config.yaml
n_layer: 13
n_experts: 160
router_score: "sigmoid"
init_std_router: 0.0071
vocab_size: 4096
qk_norm: false
Below are experts of layer 2 (counted from 0) of a mixture-of-experts language model. Rows are named up (a neuron's input weights, with its number) and show model dimensions 0-127. Each number is 128 + 24 x the weight over its row's rms, rounded and kept within 0 to 255. Numbers have three digits each.
Before each expert's rows: a language model's description of what the expert responds to; "comes after" lists some tokens at least twice as common just before its tokens as in all text. This comes from a sample of Wikipedia text that the model never trained on. Tokens count by the router's weight.

# expert 22
What it handles: Line-initial list hyphens, en dashes in ranges, and joining words like and, or, slash, ampersand, with.
comes after: "\n", ")\n", ",", ".\n", ";\n", "6"
up0:100090118118123139134148101099160119121119126181122110163132133148172100122125140181087180106154133111113122152131115149164128156116135171063121146135128118111100145149113110148147088123170123158120159144082136157123116133115127158116115141129130084099105111169092150098144094113128156151132137098142149161107125120112111126146161122114111120120134105125121138064125159176109098162149
up1:119151137127145132119115105167073142100122097109149138106143129148167075130118155123168144115130124119157117150124123186135135152095117132159141107069163123111145114135171116132159104151095116131173135107124138116166102161074102138120123136104142162129112105123149153125136137092122113100118124119166141089110133155127138135153087119067100161123168161172142118117145098115129105156108
up2:132115096128120120202144177097139138133107098157145122116145152136109121116152140151096114144121115109101139118130085147096145111119105174124159104091126149158082099128132177149153132119127146118149095108180091121142123123119136109170162131116132115190146096127140099075111122093140141151158124127116133107137107107136132157139191108109153114143139166110143143151118111169112146113147
up3:133118143119142103155117154150114154063152119106104115116131126166126128125124142086114122118093131139153180129129124138186123120093152126102116163120114166135139120144115104090121113111176129129151122108154128162122112153129157133154172109128118130158132141135144137126132181162131136134066089152113137096114068147128150143132088125082106200097145140101109122140110142143087137125113
up4:133135129165083118093137093067145103170109097141148132131153129144120093172142139101119162128120093177098148181110129137108146122144121144121109125145113134114109138092090137176130064157103170141166121145156133122141109151115127121143097134142123099156150156153113154129121093140157120117148121149100152148114088082140085154142117128125139129116138165131101129137113140178162153117139
up5:142106112134111112155120163098133116110109173149116095109154176117091185111120125127150105147075140101122097105138138143120148096155146131142125161141129128147105123120135110117095161122146073117110115133072109073115132127142157160176120100116091165119106146123153084097110141144123149112105135121166113131127135145120126140133116121141148136092124093099155131155112162177119175104085
up6:133150101140128139144132116089137147149131122137148134113163150091109121097096144129158092111095082125164178134139175125096117115108087119120125104140119135128118149129146132123073125119152144107146139197110111057117131113132146139123142155101119097108109111059147089108120111153155181117099147152118136107116111148138145139139111134141132089118084136124158136149104165155105115084125
up7:100151103176121112131137108155152124112147132105132148132152207139124108117110084127118114090115135151157148118132118099095125127114160109125134131142163137186121086128172080126124097155154074152098140135160122124129148157078142103124132091111103117099142106121153088152155088139130179117142164122127105128113126137119098109119147128107129130105123142146133127164082145082110131136096
up8:127183102130115117140127094111132150125150138168130126096159131119157169152108118088120132118152170080105105119138130132118123141107127191113123138103110115139122133105121176125173165135091131152101120102162127195113108115190133130106111136130124113108157145150093082137130144125127114105145116163176110128111115127130144120125150123102133121084169145159139104129085131168100099132090
up9:155125172155086142098110137125073138167116188146113140135107120111127105138131108120153127167111139089139091121145103093158138117140130101147145141141103109114090108142175108116122133129132109107095156102111153141087096145117164126094134141114148146160128207142133089111122139111155135121118180165139085112143132153126098138126097125122076108092129138086113120141154147143135127120148
up10:120080113132108130154144150170115150133111155167165110143112167132151153100097103148117131129109135091119128096112109091160108116113129117088120138075134095164132142131105116121113130142076122101142168113162158084128133127113146116084169084155106146126114156135134149141124173176109142141119136110151092112096111123110117148156122148172108108181149111078123144128144162116109145141119
up11:122115170174091117136114137160154144154138149085149139109132169075130176157128136096112126101129149137088121152145129146126122108102116089057145080109073165111139176085120112130129128124133131146138099103150154101151164142134137118179114079113128119074123135118135119145116143146169132133130119123109120128158127099110108149121154096140126124127167128153113150123139149155142095144113
up12:124126138134110150114131164137100139117154112135144085129126119131149096142158177124135119105089142124081119091122125170140143122111120089122123161107082168115124111130162153111142140149172098048141092082096178128116129092094135119147105128134118128158137136150146093145126072112132150144092152099098127138116104149128152105148091099133119145126146149107142133165155126109141140157090
up13:089115082175155120119135118118153161164101090172155133104128113125121108128097154164113098124111078144141093135126136125114101146130140112114118162127176168113108107166143098104142119099162115121120138113096101095177152151102137137162092162117146136095116107121140132143121159155156155121120113134192138096142135163115160130110107138163153083120110132138099133170159139111121119143114
up14:154119142117124139136164133138143120140126184141126100147116121124096095111110101094173089137120126102123148126129141098122113097133073076158146122110078143135144169120142108171114119111152137151149080121115105126118126149099124117124156073139097094129113059110130145169147167115096116125138151110078102131164109127149142131142134135148137093123105116140131158096150142152125162115080
up15:136115077128156124136151080088100167189123128148129103144180080143112124142135101135081112125165128100133142135141129139166136144162139121139134107077174155129098166146074071114113148099160128077139127106139139163133148109153120127124094113145136107123105151133124147131152161136107144156110118144126121135130107110134107114107120148086095121131162172110144122111096125145107090133136

# expert 38
What it handles: Hyphens and dashes opening bulleted list lines in infoboxes and references, plus in-word hyphens like anti-nuclear, and table pipes.
comes after: "\n", ")\n", " |\n", ".\n", "1", "3"
up16:114144142144141145142131092133135111133124127142143069065139125126102172150138174128143136093125140091103126143129150165173107163163102116152148095148099111149147149094130114117168111131086097125148131141115130107130147123110109120140124114093188144115132138079139064141131131138122095191151134151113156154067166140134129127107150121095115131142136156102127134109133124172126121134131
up17:125149175110163132119127161132090104099138159155141100135109069163129114160154150132117106141130148092097082161150120107121149095127105094149141137084134102152148141117084139173087118128148140134150118128100145104156118134101108156151146134143101125156101098146144140107132091135112080122122119086087187145103138150152116127094081124126094146106153135122105097126141153151109141138133
up18:089072119149145106159100142132088129144146151108128138110147128163106119088138096125132086102077163105084115114113156097115133118106122126111147162168102114168119121104130149154116135127125178129159081105108091103176165126153155122138114111132113122162115087084136133133174135125132151157167142133140163086152142147108136176142111150138162126133113106109140106104128130144124107117125
up19:141170162152137122086175106164155150118122139132125140146144111155121148065131080105149127114132124128155123108175143135166129120105113102108121096096100134137154151133127136149137091125134117157123168152157129127136128111063084085149152127105184161170131117085087115135161112146114132164075120103116128103130148119110137148105161127158121113131131127150144115157140160122097105125131
up20:115137140128095121172115109147085131061112172156119097108115154061115152192095131156124104126158124096133135084149142124140118124129125099135149126099079149173152157135134142101105161124147114088116136132121116085151092125130090141118131117132149116145122109133158154125124148130130086117140093147182120142180101137146128138124127135158138133078132111114141105125110170134111142138142
up21:129133140141155117122105134118156115164104126158166145186089111096126139135072133137085113129138117160132158141117156119127179147135110141138084155137124157128127117114142164142144138120071155147109140091187140146097157103112141105162092150142101141116146127135158088140123117127152097050130147126164102148143107126138117117132094116129152109168144135132120148128125099149169102101111
up22:170115145123136148145138152184098146146132176112122140091108134129111098124108123086133137161142158123148145131089128152142121122125159132129123137115130137145148168101145087108109092091159123150154170159102170129110172078079109098125096126101110169114102124143147140122130166141130158171131084126148121113142140133132113092092160141145142095104164141104165105134112120087109145102134
up23:109126077148081115161153120128122136058133121132150101076176138149100138122120148123095107115157152149151158133120139118143124117163145127117123134128102063125145164133108085134086114113155134100180160105135168150135135116134113126105142109136095150129099123145099096133140108162081081119111148138138143140118124141120124110142158135124108120124166084122146099080119143117097160095121
up24:118113124068049116128120144134103159131132144186154121134117118161153097139132102139119134142119139127109086129143103104138169126145171138124133134118111109147125077084159092186150168127158142132138114164144103135161129118151153143125175115127113133106115098094171094149117155110139124143086110151138139116126095151110129085120112149132128142124120136139107141087112134125152139073104
up25:076110145125090114143126143121089132107150163099136115146150141143149157131118114112147085164129103094159134103108132160189110157113122158149131130086115133172131142129120084170139101085126105158111071124125120097131139164114103137183105112105139116124125134145116154167115135147117138121126151098171120173122132140098124157118117115142121111119125167166151115079155126137086119140165
up26:150156085166099137139101097096162162105119155131133117125106178113131138079105136108132137108166098101101103190121113146109083116123088106138108139131125181092110161114107112124133118109152167117119125131090118118124122152106162149093158147129128103140140172168156129109111111127159114145169102124087134140096116149109124115143151122104098160169115152143152109153116138148131134174123
up27:126100134108117137161161152125137115107106129135137109129133123107099137121131116182115095153164114095134126150076086173104168120120165136144126121101113124166098099162113126167102115098136106108100121098100161144115079117131127165108133156139081101107136155132157139119133142126144119121155132084203100112093124156118136129162147138161131130104105148119132093095142098117104097136082
up28:088130105111113124124122113111151136147135152145139140115147156129106109140091104117125087140113086129128141154116121155130106126126153145164151127111134124149096065128134144141145099113159102178111120159147069085116100126122095112145141161150173121100100126095147143100135111139123131165174134108113129131182182134139174135091144132102071154120144112104112129155128110133166120073131
up29:125104109190150087139146117173101139117162123127146145127118168101123137202114145142079131102143110123131125108163120095111120125091135169106139155086138103160158095131127120189115131127112140127121144111138111130135131138089178129164103111139123154114100108104118109111110136156117151141166125120146162137178110115094077126088101123114097133152094124115130099101138143156142112147122
up30:134102116123189079145146157142139147126117119103147085155096147117077115149154094110129142100153162136117099137099105102087098134135142106121121144108139124120114120139135164143133099137174108108155154159109118168134131143096099117105118108104099081121121137152127118142106094135159139141178096170127170129109141144114109203120157110123152130152112125171091132159133144104118117112146
up31:128121147078127109170161136137104132117151126119131150127123127141147139137116116098089131126139199081133126110108113165156099104104136086141150134137091157074093193131122090151171138129173112122141132092149102106132140139133128105133133108104092094122141129124122114116151152136098168146151155120112116131141125126129179160160104131118144146157140103101100135153141114129098147067165

# expert 24
What it handles: Opening pieces of Latinate verbs and nouns after "the" or "to", such as comp, cont, prop(osed), inv(ited), reve(aled).
comes after: " the", " to", " and", " a", " was", " an"
up7:183116113116152136102118085154149140124143093123118129144129101090169164111134131188095150124102110117102113111130130168143181120134157180085145130129103134137113137136159061086125091102118106121139160151120164109155148138150128126124149130123123129111129116163120180123124162145132151128105068140085130123109083105127126136151144102135149154108124161150120107100105148153126114116102
up8:197145097159113139095096143128149096140136105140119112170133154145096121122139112159132139140130124112116136136138144090130098143166133124099121088129167106115164098117084140139136093079138150143089127127097095105114127115131092139126091138124143123104117129060146173146109159177133134127125133101107098114171154142150149157122185158171103134118115130162131145155110126155132142104126
up9:098125078128128122118091138137125103116130092132127155147106128135149122144136137147112132105145107115144075149126106132101175143154099124134104140091120099145140149129103147112126167113126160099160159104153124125121095135083140117100106090137142157092164141142106151162127144176126116119133102105095126154101165145105149166105080152132138133152148149117102090059131097139156104184100
up10:118107133182140094150135136127118132167154134123162114164124103138151137121120117156173139147103122090128118107142099102165103121073149149139133117106137169123112111133162111111070142155135109131057102119170141122146129164128149108146122109108064123118128135113100155153120154187144140141125160153128146133143095134158082137111122129120138131158117124157126133098095099156126091085144
up11:112132165188143145098106112150096153119140146127144128099134131175143124128120123173124114114197110117091111150169111072137126191115151180121136134123155081126118155121129067128100128151103127153123130140158140141120122132088113133102141100165116135148144148107117156151163116111122101120131142124139114129101092116139133071106119144115086140109115132112114156143113114144109105153080
up12:125113102114134123167131110142134112134156113136111128144134134143148145172123122167147135104152113152148111134128101095134210151119131118148140138169112081094087096123135099110118106143115089124132160132108178069121100148110086139158156121136139158095128119144129161120105104207116133178103130122126113097099134166112154124183137111106110108148122128143133136117136139159140143104142
up13:111114136146097153150151113154126166123118143151133129088070133104116138133084140157070149136178086122121086147105123120122148136119153123119163145162121100148091140103142106128097100149134117124150154129103140162108107110173105150104105173142127129113128135134143114128137136167135137185136098117130131099128166159144163131124139128130168167126131087165125118099160129167186106099146
up14:109107092115126114149123137143136136158134094118102166137107079136148136114130120135118147135190156100184183150117155108134114171174121108158110101104158122143092176112125133121106086107134139096130122132125161162156114146126117105141109133133106114127101141118117144111107200120165153146131155184132135102145134151105118134104154128095134116145089156104099114124091092134094123147121
up15:142140092148100115145151137195135104111143139129133137134102133155122149143159087113128130103079132114149046116157138143125160155153129139106133139129098061166111108160116122130121124117119144168106151095150089143151150154115117132107109084130139146137139124130118070153124111102143131122140141127102160155107095154130109131128176139083121135108090113129158132112150103072123148132103
up16:104096125114128116128140123092127145084142162117151102132118136154162140144129100117083096121151140098108119110176098135086158135112116118105106128157080111167111141133111068128124179120160113145097150107154109128145154158129100144131183148137108149146107127115147116106114106154131145150168131159142142127083148133131133151123121118137129049088152153123145118115091134116129083084135
up17:153164070130120156128107106129136159115152115159104094153132112107109154151113113091151151145171138138094126140155124091140128111144129105123132113167112136114100126109158126091116130091155131147157137103113140181088101176098142151120161134115166128127035118133099143137119140116104120143139113095106152164138131099116083097122098134104122123118122096134128139095087136134152162112124
up18:109109101143088116131131123127138122113124121128128106139117075151158166155136139081122117073100098085120165153145136147136159149196119111103146141162095139175134150115114068081140117062146174090094140106123121099117155128169131116120130117120118101128120179107140097104112120102137144154091120131136115121087138115128119125120084148120125133113122158125168146115124122119132136120150
up19:087143136135177122136133091171128141143108091092168113165092114150131124139155116123121132115127109123103139110137138117121149115127152210149100088132163143083120114141167086129128105119174116087111104107121133152123132119148114139149191131120150132130079096117103169077153121158127121089141131094129123114128127103123114144140132120125115188148103118151147147086113150138141120143114
up20:120124140125097121103110090072186123138148135111159165139097113134121114128137135162095103121155114147126101192134116085094135133120102149123124141113134161138126122122101100120171134101128130097104112138087169106090125078104089131106139118123125128155110158113136189089127137160163153103119162092122091097151126135096129131141115143102128131092081111125148138136158140137121143086111
up21:114121112137110115084132179122147122163102078105130098152098097103125151120104170149085158138147129088121105111158131141122127119156163174141138119113115141147116140193117130128121125146121120143179110119160127089138124115130148133106171109122077166138124139090127162124149102143167172112121114145135132149126090152132142146124101124135107099139071154091103157085115104144157147117130
up22:139116111128125123124123126159163117126134102164129158118108129111146099123129123151137144113122150115112126130104131133116145169159127166114154088123134125136104166122096172112106129107148138127136137104108108076128123121180096123096110123116170124133210126104125131086118118178126173116145105159129142109113120138158162139135170113104191134148150173052097139113130141118145147103098

# expert 37
What it handles: Tokens opening headings, list items or titles, such as "==", "===", list dashes, opening quotes of song titles, and words like title, known.
comes after: "\n", ".\n\n", ")\n", "\n\n", " |\n\n", "==\n"
up16:093108137112153103118139127150080109117143083152165105121082111125136186110149144103132081144127090079121127149139136151160136140121117192085117118113124171167150137098126119180100147152143097133117122102164123101162117109171135131133161091110098158147155135098123108143160140158188095162104152105143132135151110137148124118131116128151138151136104123124111127138162132134120112125132
up17:113167098134154143132151101065142138109109146158118117128148140131124074087117132168113085143162097115124121113144139134141126156159117145115153096173114159136120154103100088121094092128132081165110111154155150114138080160140130113146136142095151124142085154089148147142149084130127105138147125095114082177115129142133138128132132130112085110112120125141137142132077096158109140099125
up18:139126136069151140142147135114150125053149075158113123147086127095145049120128118145146140141119127128116123102119156086118124151110139154137139135165116138154114149105084060167073123103126070149120111146119117105184133124141130162142158126113140089171130160151147147121099122115126133132131119093117128105110119147154121118122163133109113113164108145122121124135125120149141132112120
up19:112128103127131103122139174147096112144165109150161138146132113147139119091125105081125109139118158110095107111154154116131141134147097155105159118137144116123130122106116140133145107151138133161167116163166150124147124123140155116178119136114068124089132170127098149190182116083111139092152116122130145098073124123147126125163083137170155144129150121158148144138136075099127134098151
up20:163114121114113143138163113121147129161127153131125118158104156081165146112136154142122170127173123116088090141130097136175154112124162067115132140123083152104117108103121161128159126099153125137112136140088132134192118140109142122085167130130102161123104159111160110130126145077144139146143149119159150107159116108150159096128117116144165164099116146102154147130128119118123156083158
up21:094093128128094162129101145110107112148137163128166113124161073118128103164120134154106070124125139139121113116136096114088140096138206140077122178086090098115101129161128127121122128155156163151166162113131132146157143136124119111121138138132089101116127108147123085127125132139137157162170125134117180146118144109109108119140128124123111091113150156103150130160159121144148129128164
up22:137139106130131116121105067109162135102128146123117135113080126135127107102119137110121140158108145149141135084136117170135182120158159145085129083153108161096153190104111126137106128143127164140162125146107140104119169129135107134076150141108119130127136133165134114097120120156053153141134090132079102092135130130141130121114121131128092134126114161136182150089153137159138117108150
up23:096111129098124106102112087122135127161120107142082094147108111118108185081117088124137139151126160113122166106156122161120079118069158161119097123161102157111173144108126130161124121143125159122132128119124145143121147135106148123119187135134162153119153112110141147124140155139139104142162121134121107130119102114107152068140128143113091153130062117131124144113150112118126135149064
up24:156124114149183127146149174088099120120125129132126098163137153193131138106130130104124138131171154127154090142115180098118152131156158094134126150118136126164098126133150139075145088130161115135100138132121132152128107117089141114130079137139146092123098170127148112144141097111105119159106126116086140154094146136122117120126163112155156143124053132123165132149136149160126102159129
up25:112155126139177111126131139173125143109134063168136106124100106135099123131117124106126113080142137077107143157140131129094153142139137144166154122124128120195099124115146122113117164099150137127112135134184122098111138146140101157168154098146129100118133095146158132123123136106170130119168127097142198131106121143118116114136149148104113153122174107106108143142133136173106098078128
up26:113071150080096125136124144129069104127140131108146126108170155112084097128122131152146127152146101155156146140142110115134113153092146123136127111075164138150101172174141137133118129126149122128168133158105128131172143143121133123133073116118146158138105154144109153153125144139115148117105131120105158144136166150155060160101101126140181144091122128145123146125154117159150096091110
up27:108083131134100139111143147138125141105136092140114101081132152151137078152084110124162142141145147156122128142140114125150074121146159096174128152128133168154097113156130164164114162152149170117161143134123109122112110143097110142135124107092082154147149147151105169108112124086082125163089145139161083141088123129135163101123143135099105106159113117152124114144128126129092161115111
up28:093115149108114130120124114152119157145158133093134116061104134095122098104152130152165104137151157118128125126125144111119129151140116173137126158092139120099124146136108123105127092132144162111129169109113151171119139163087101118125092167133153117142122137118125073149148144083138124195106113150107115127108123108151167184176104117131111113139105154177118124158137109121111152176112
up29:153132151143138119118130114124149137132147081119128112116152144162125117115117119140142131152148110134169132178128122097143127133138119152148124109090097163110134131166136111082142132101173173122105069152108139143173133122135123124124106101123079124112117115125148140084110125136139166112136104124129149124193072132109090123143201142186095089102103143141120145156115165142140109103114
up30:128147115128144097161160090101073138089112096157150118131129080130082139128098129158122156121128096112155112147166137164113167082104084125132123141107141118141120126130110157142078125128147098145120157088155142138099151140109146124136139139119138138158083140139118152087137138180125089167094154121140140115143102144118101134153124128137112117141116156144142149161100156104074104083104
up31:123164103126081129132106132108194126140123148162095131113122112133118107112120133110130149145141094160104150091117101100129122146164149110126131146159141158084138167177110155135122145084140121132110094134140102095108105138123127174148130172131136101139129169126181143156149119114079150161111163116086099120126099077108112139145141132129127145133115133155141148174106096179099131116139

# expert 55
What it handles: The word "the" in prose, table pipe separators, heading markers, and word endings like -tain, -ule, -ary in schedules and election tables.
comes after: " |\n", ".\n\n", " of", "\n", "\n\n", "%"
up2:126109117144096107139118123113135097075158155113127098098133150107121133087113084097117151124162165105110117157163131170118172117096133119139150105143135114155158094185090086114169143111170108145140115148128143098130147117149134112097109124126124105120089136167123152102101146155165153127105128145105080161118148123109134120133165149087094130103104171131177109159127122111121123129123
up3:134175166120145124148127137122098153169139131144167141131115117132116136127114165130164137136106118122084140112132141145085113117113119157155107129168105123148170152087108115138094075101131117133109143140143135125096134094114109139155104102133133074136130181120102122123137158110091115099120149070102163111126120129121126132152176096140080106088103155126099141161182120098144110093145
up4:084108144127124137084146165112145111143062142127127121144133100126117156095163138116107119119114141135118150146124104116150104130102109119130111099127126100099160149150107089134127204105085133151108143160129155104110072100102126152151130150123160151163153151125144165107140112161150117137132107176118120150080104122102129110073099153104119137139147141125110159095145182122143134115117
up5:140169093168168120145137136129166146108161115110149116103084113132099134151131155145174119121125099100086120159142157106125155195101121163171120165110138137132134102106153171118096092112092111147161110134118149082127107167102136124173153124111126145133160144139140146118176062123130134145147150137138132138112081147122108108143160132117106133158129125146123122111134112103135106109157
up6:102145202104120141169107158126115175151139161117127124178117144150107154165164096110149132139109123056141127120110112114102114109119109178122161134132096131133083155115138155118117109117130118154133126083159120112100128134144124113107136125123116111160142132187159122160085135115102111129160091075159112167148120150117117167124090149145140129119108144104103115136144148150124134143126
up7:121135134137116086136117155136157115126099136138132129163087122149131149088099143146120137145149167110099124145074109090170184134144092136134115105203141131077146117104127148091108125105135119128163126123121129133146144131129152148111097141124078162113097136093130116119154155102115163114180143139098163124090100141139086115110174134126092119157134138109135098124082134153112135123116
up8:131134134096133106142176134130106093132129141130078115142168084150115139144129137152109128133180103138125127137150132162128120121158129103112171149113109146126106124123082142113191114103156161159090099112118124123078151104102146164133122138157108094106148133117198116101136122143102125125125100133105118108146157118136080103132126138086162134095138114138172147162087087129110146163132
up9:135121088141138161121135105097126161158099106133141145117096158143127216119176163110141054147128137117152146125177097114109130125153130145130132133094144096102136122173142123132105158131136113212150143112133133131143137111141128125131126137123113117121109127139149122106089100142094142124106096152143116142135145121087151157143111141131117114137159152087176165157134143153147131097115
up10:126076119089141107137127124092128133120147138144153126118110085103126141120128120129129181109167149150135139078091139077107131085146115158131167152160099151130140108132138097121127128148142102088135149158098106065089155128113118089144198133116138130118098115159155121113131103141144120128140123133114153118105143168142152105135149100188125160134074137146130134126095123091121141129105
up11:088114138147131134144153133150123127086154144119112128115142126125147162144159093127156161138144139101167087137153097123110127118091122118118122139084114145172128126141109072125096168107172126109096121117103108089117196157073114140143126123141142108112165135108103099142156162129095178106141131144147157183101104108139133124158115148138141114141139132122166126091158116140139095152162
up12:102129113105147127150133184096077105106148161153184123082125105177128141154146140128135135134058180114118120109133129144160134122097106105134118090137119091127138122140176084118114126117124131157135129140096112127133122124079137105168090152151134103131128161127141151119120117065156111166094109133144105109091143164101135099141130122141140149109123165105148137134124164100142122137136
up13:169077111098162168118146110101133155106125098138133123120107128133115103171122124110147148152119172112128114119141164154107159128121084118131138096097132129143135108168139159123112147159162075132100161099064144141138129113124133160147150116154149108103079170097130094137139128110139128127165128134148103128161112110113145150133155122100085085119107122100145166133123122155147100163081
up14:178130154138122128122145157101131123101103118148122096154153083092132119166144099162178178147143134106179083147107130136081130132133133101074121168148125122106131137092140135124100144107121117104109160148121102125162106101083127138140139139134142132130091139085144171115134104114120110131129132153137138142104112151092175109178124123101098163113076163106121132135112127134153129165111
up15:131108132185134125138105143136153094118147132166148146144086150107136147159148113163127118106131136132116183114083143122163125113125185152089124111115142145107128094156116126100137144140130130089113130140122139122165136094150165113124124135115140121150128157147098184096125111087145172082133125166116118163141152110133122116121135104170135180060130092170116141099119139143134101150116
up16:123143168138135126160137147108133099066127117111144068146103116137175089087144134111116130100146161173102129110138137112149154100144096070111131118140114161101154134118135109103112101150116119164164146127121136115134135102177167148138155115117163159159142124122097123100077116097142139156140110114125132118104158131135166168123143136080145172125163122152150122125160170142121140146123
up17:132150134139112135136132109154107156089148108129140097133107159138113137109095144143148092154120095156128125123181134095097147134120156169143144137109114138115098116131105063138149122139122106155133139119101096132152172121123093125105160114193097119057127143105136135132138135060113124086134130187097116150100131167128144144121155147101146134128110125180139138143117123092138102133145

# expert 39
What it handles: Pipe separators between table cells, usually after a number in statistics tables, plus semicolons in episode or result lists.
comes after: "0", ")", "1", "2", "3", "4"
up0:107107179086151123127139106121127153120110127146097082117168139135100094163111112154168096137169112104152073137123133132129126096126113099135151116144133151133116113168149129134150081142169087148095098168134104123133109136142145104133153132095118123109131120144123135092148103096120105093216124127147088121148087138130137103119172128117128171095096113115117152132102125148136131117142
up1:137096135178131120107117117157088123109116088146173140109130130209112150123164114141151169127110150130128149143128128116090165127112118121158115125093113175133139083132141128110149133112153095136138105105153075062119108147176128123139135081134102101128127124117128116114121168137103100092115107136135101118136133134129128108152135120118159154097144166096130126177125160164143130090114
up2:100156111115151148141129129131185146146131139136101131117116115111129149135138133111108161126131125133149118145133149107132101120164151113150147157134120180147099101130115128134074101083128148077141132190079144084087098169110130123163147167133124090127150125115152124151130096097098125146133114157171106081160112133121132122106116131113138112106116138125132109107156131164056150156089
up3:125144127126135107140136135087162130083137168103158123107132129163166120121116154153112141110139134116108149158128122105118143132123078173165164122119145105129140114131103105139147096058139171104133071122104205151130140154144128122146163108139100124118131149115137132151128110180132085094146138097098130121143134136144131079144111134162133075134099104099120140117121167150147106123111
up4:096098168127082137153152151137144134148115145120114099111155131111098156158139072161154116133155116118122134196155131102097127125164065104107126112110137145069151099110136142134110064130152117174104117072112124106103135144126127142134143171121132129135097175134158134101112149127136130158113146107096093146111137160138142153124123098135105159151155117151135137105114113119105133118126
up5:151158124103125132122129119124115135127127107073128114073161168125148128176144093156111104111126120129093123139110106143156129113099066116103129164075112128104163147065132088097164105151116083136182136078109146132115110135152156132096126122130162113167135120122113134126114101153128121195125136141147143137117146136138164116103113133099127164145118094130101145117138150146137100131112
up6:121097104130104147134138142114107124101129100170110120183102098151111155120106126140078121146132096107121127192127133149119096105155140074140121126073121115155104150106102099160145141141117169167128109129142174126117137114156115141122161087133071107119138104114112102095134081152145127092161131135084121147114133099139103146171110112126099132105139107102132153107162139114137091153125
up7:155124088130148127119130100105137151113135139128102144097155094152087119172141122143122091141097143147150135128143097116121129161070145125097145142174113097092109159108160077099149162123144122123157160120096102121165149150129123138120131151123136079158114102136123166141111096146144145087096149127104125078114146144112179089128153155122139118132097111153130124120178161091097144120125
up8:110103105102161126148153135147120122119128132109094126159092132138131113175151146091142117146120137069128126154129157165125140122116073097124141153051132153170118105147145164155093134104092165134117158147133130076159156133112115132133127093118119140114123119114123146130150150105130090130078086119145138166147114139131143137110137119148105129102120159138145125098147096204131117096110
up9:144129145145177140136144096142085106128142126133140145135107153186128077129119168115132132109121131167142111112132135102133086119126175157128098127110091160128098145103114168094134153105127193102126168133089148105151113163103118072134144104109126111069108084127119117140135112117098125137156168131091129129132112106144123102160133125107099131115149126132143116098118112152142094171091
up10:105143140176103104120128132112109130164137132075135136208089108126144126157122146174104144117109140124102195161096116102135108129121083133127124140116148130114132111125106169133127147150113143147126123154130155182148131130127142129062107142133068139095125125149132134115127163130112142115138132145094166131147100112132087117093158134157146184147159132122122133158109164122143102114116
up11:122124157150091155102107157098127126120129099171116135092156154139099158089117117087142122136107142107087097109121161083126139122080153178082126097109142139127112164130122111137121125130112167175090116106107121150151136131139126112137138143122140078128133143085111108130122128119140126137121118080141126165097110165133121084116143108163141155160105112164145129165189133151137098139087
up12:075142109171141123143116150158129115154118116076129122119115075136161169157141161130121133121124102104120125150134103116155113139152129120086146164123129108168137157169160101130127129084143140147108149087106099077097125121110124119163160128132131158096135074133128136122098143114109135119087115136212084151101113137108179118123108134143152131118103109126113118153122107130130110155149
up13:138120119163171134130139097122139129126129103128141138109143113129128155178106140120104120094133121096139125088160108153083137138125100127118110098169105109162163083103117120105103093116176137149095122173075169197119127160144108130139101147134150110120155158114110142106138082115150081112115143119109110139145107122156149107104100141129094108138114135132111144147105095144108114111190
up14:191107148152143119136132153079154130083116167147092121083173077138106125142137123145093151102128179128157081151127138129128154108088122117128153109124101143095141127132117100094103145119124107135120127145107090121132132165154105120124095118133085128107101138123123131170140123095124150140118148144117133176084121116145113189132097124092117134159116148167113123113126173128105151145158
up15:149086110148172115109119090128155123130104099171129114128115118170169117125131150106117154150110074124147124136130108167167138123145134127117133092099168148139158137153168120126122092099133134140148136137126121166152122134100116137119166148135107160086153126089121110125152123158144115152141102144107167143095118121141136122162144138122124077114083115105092092114132155085130119168051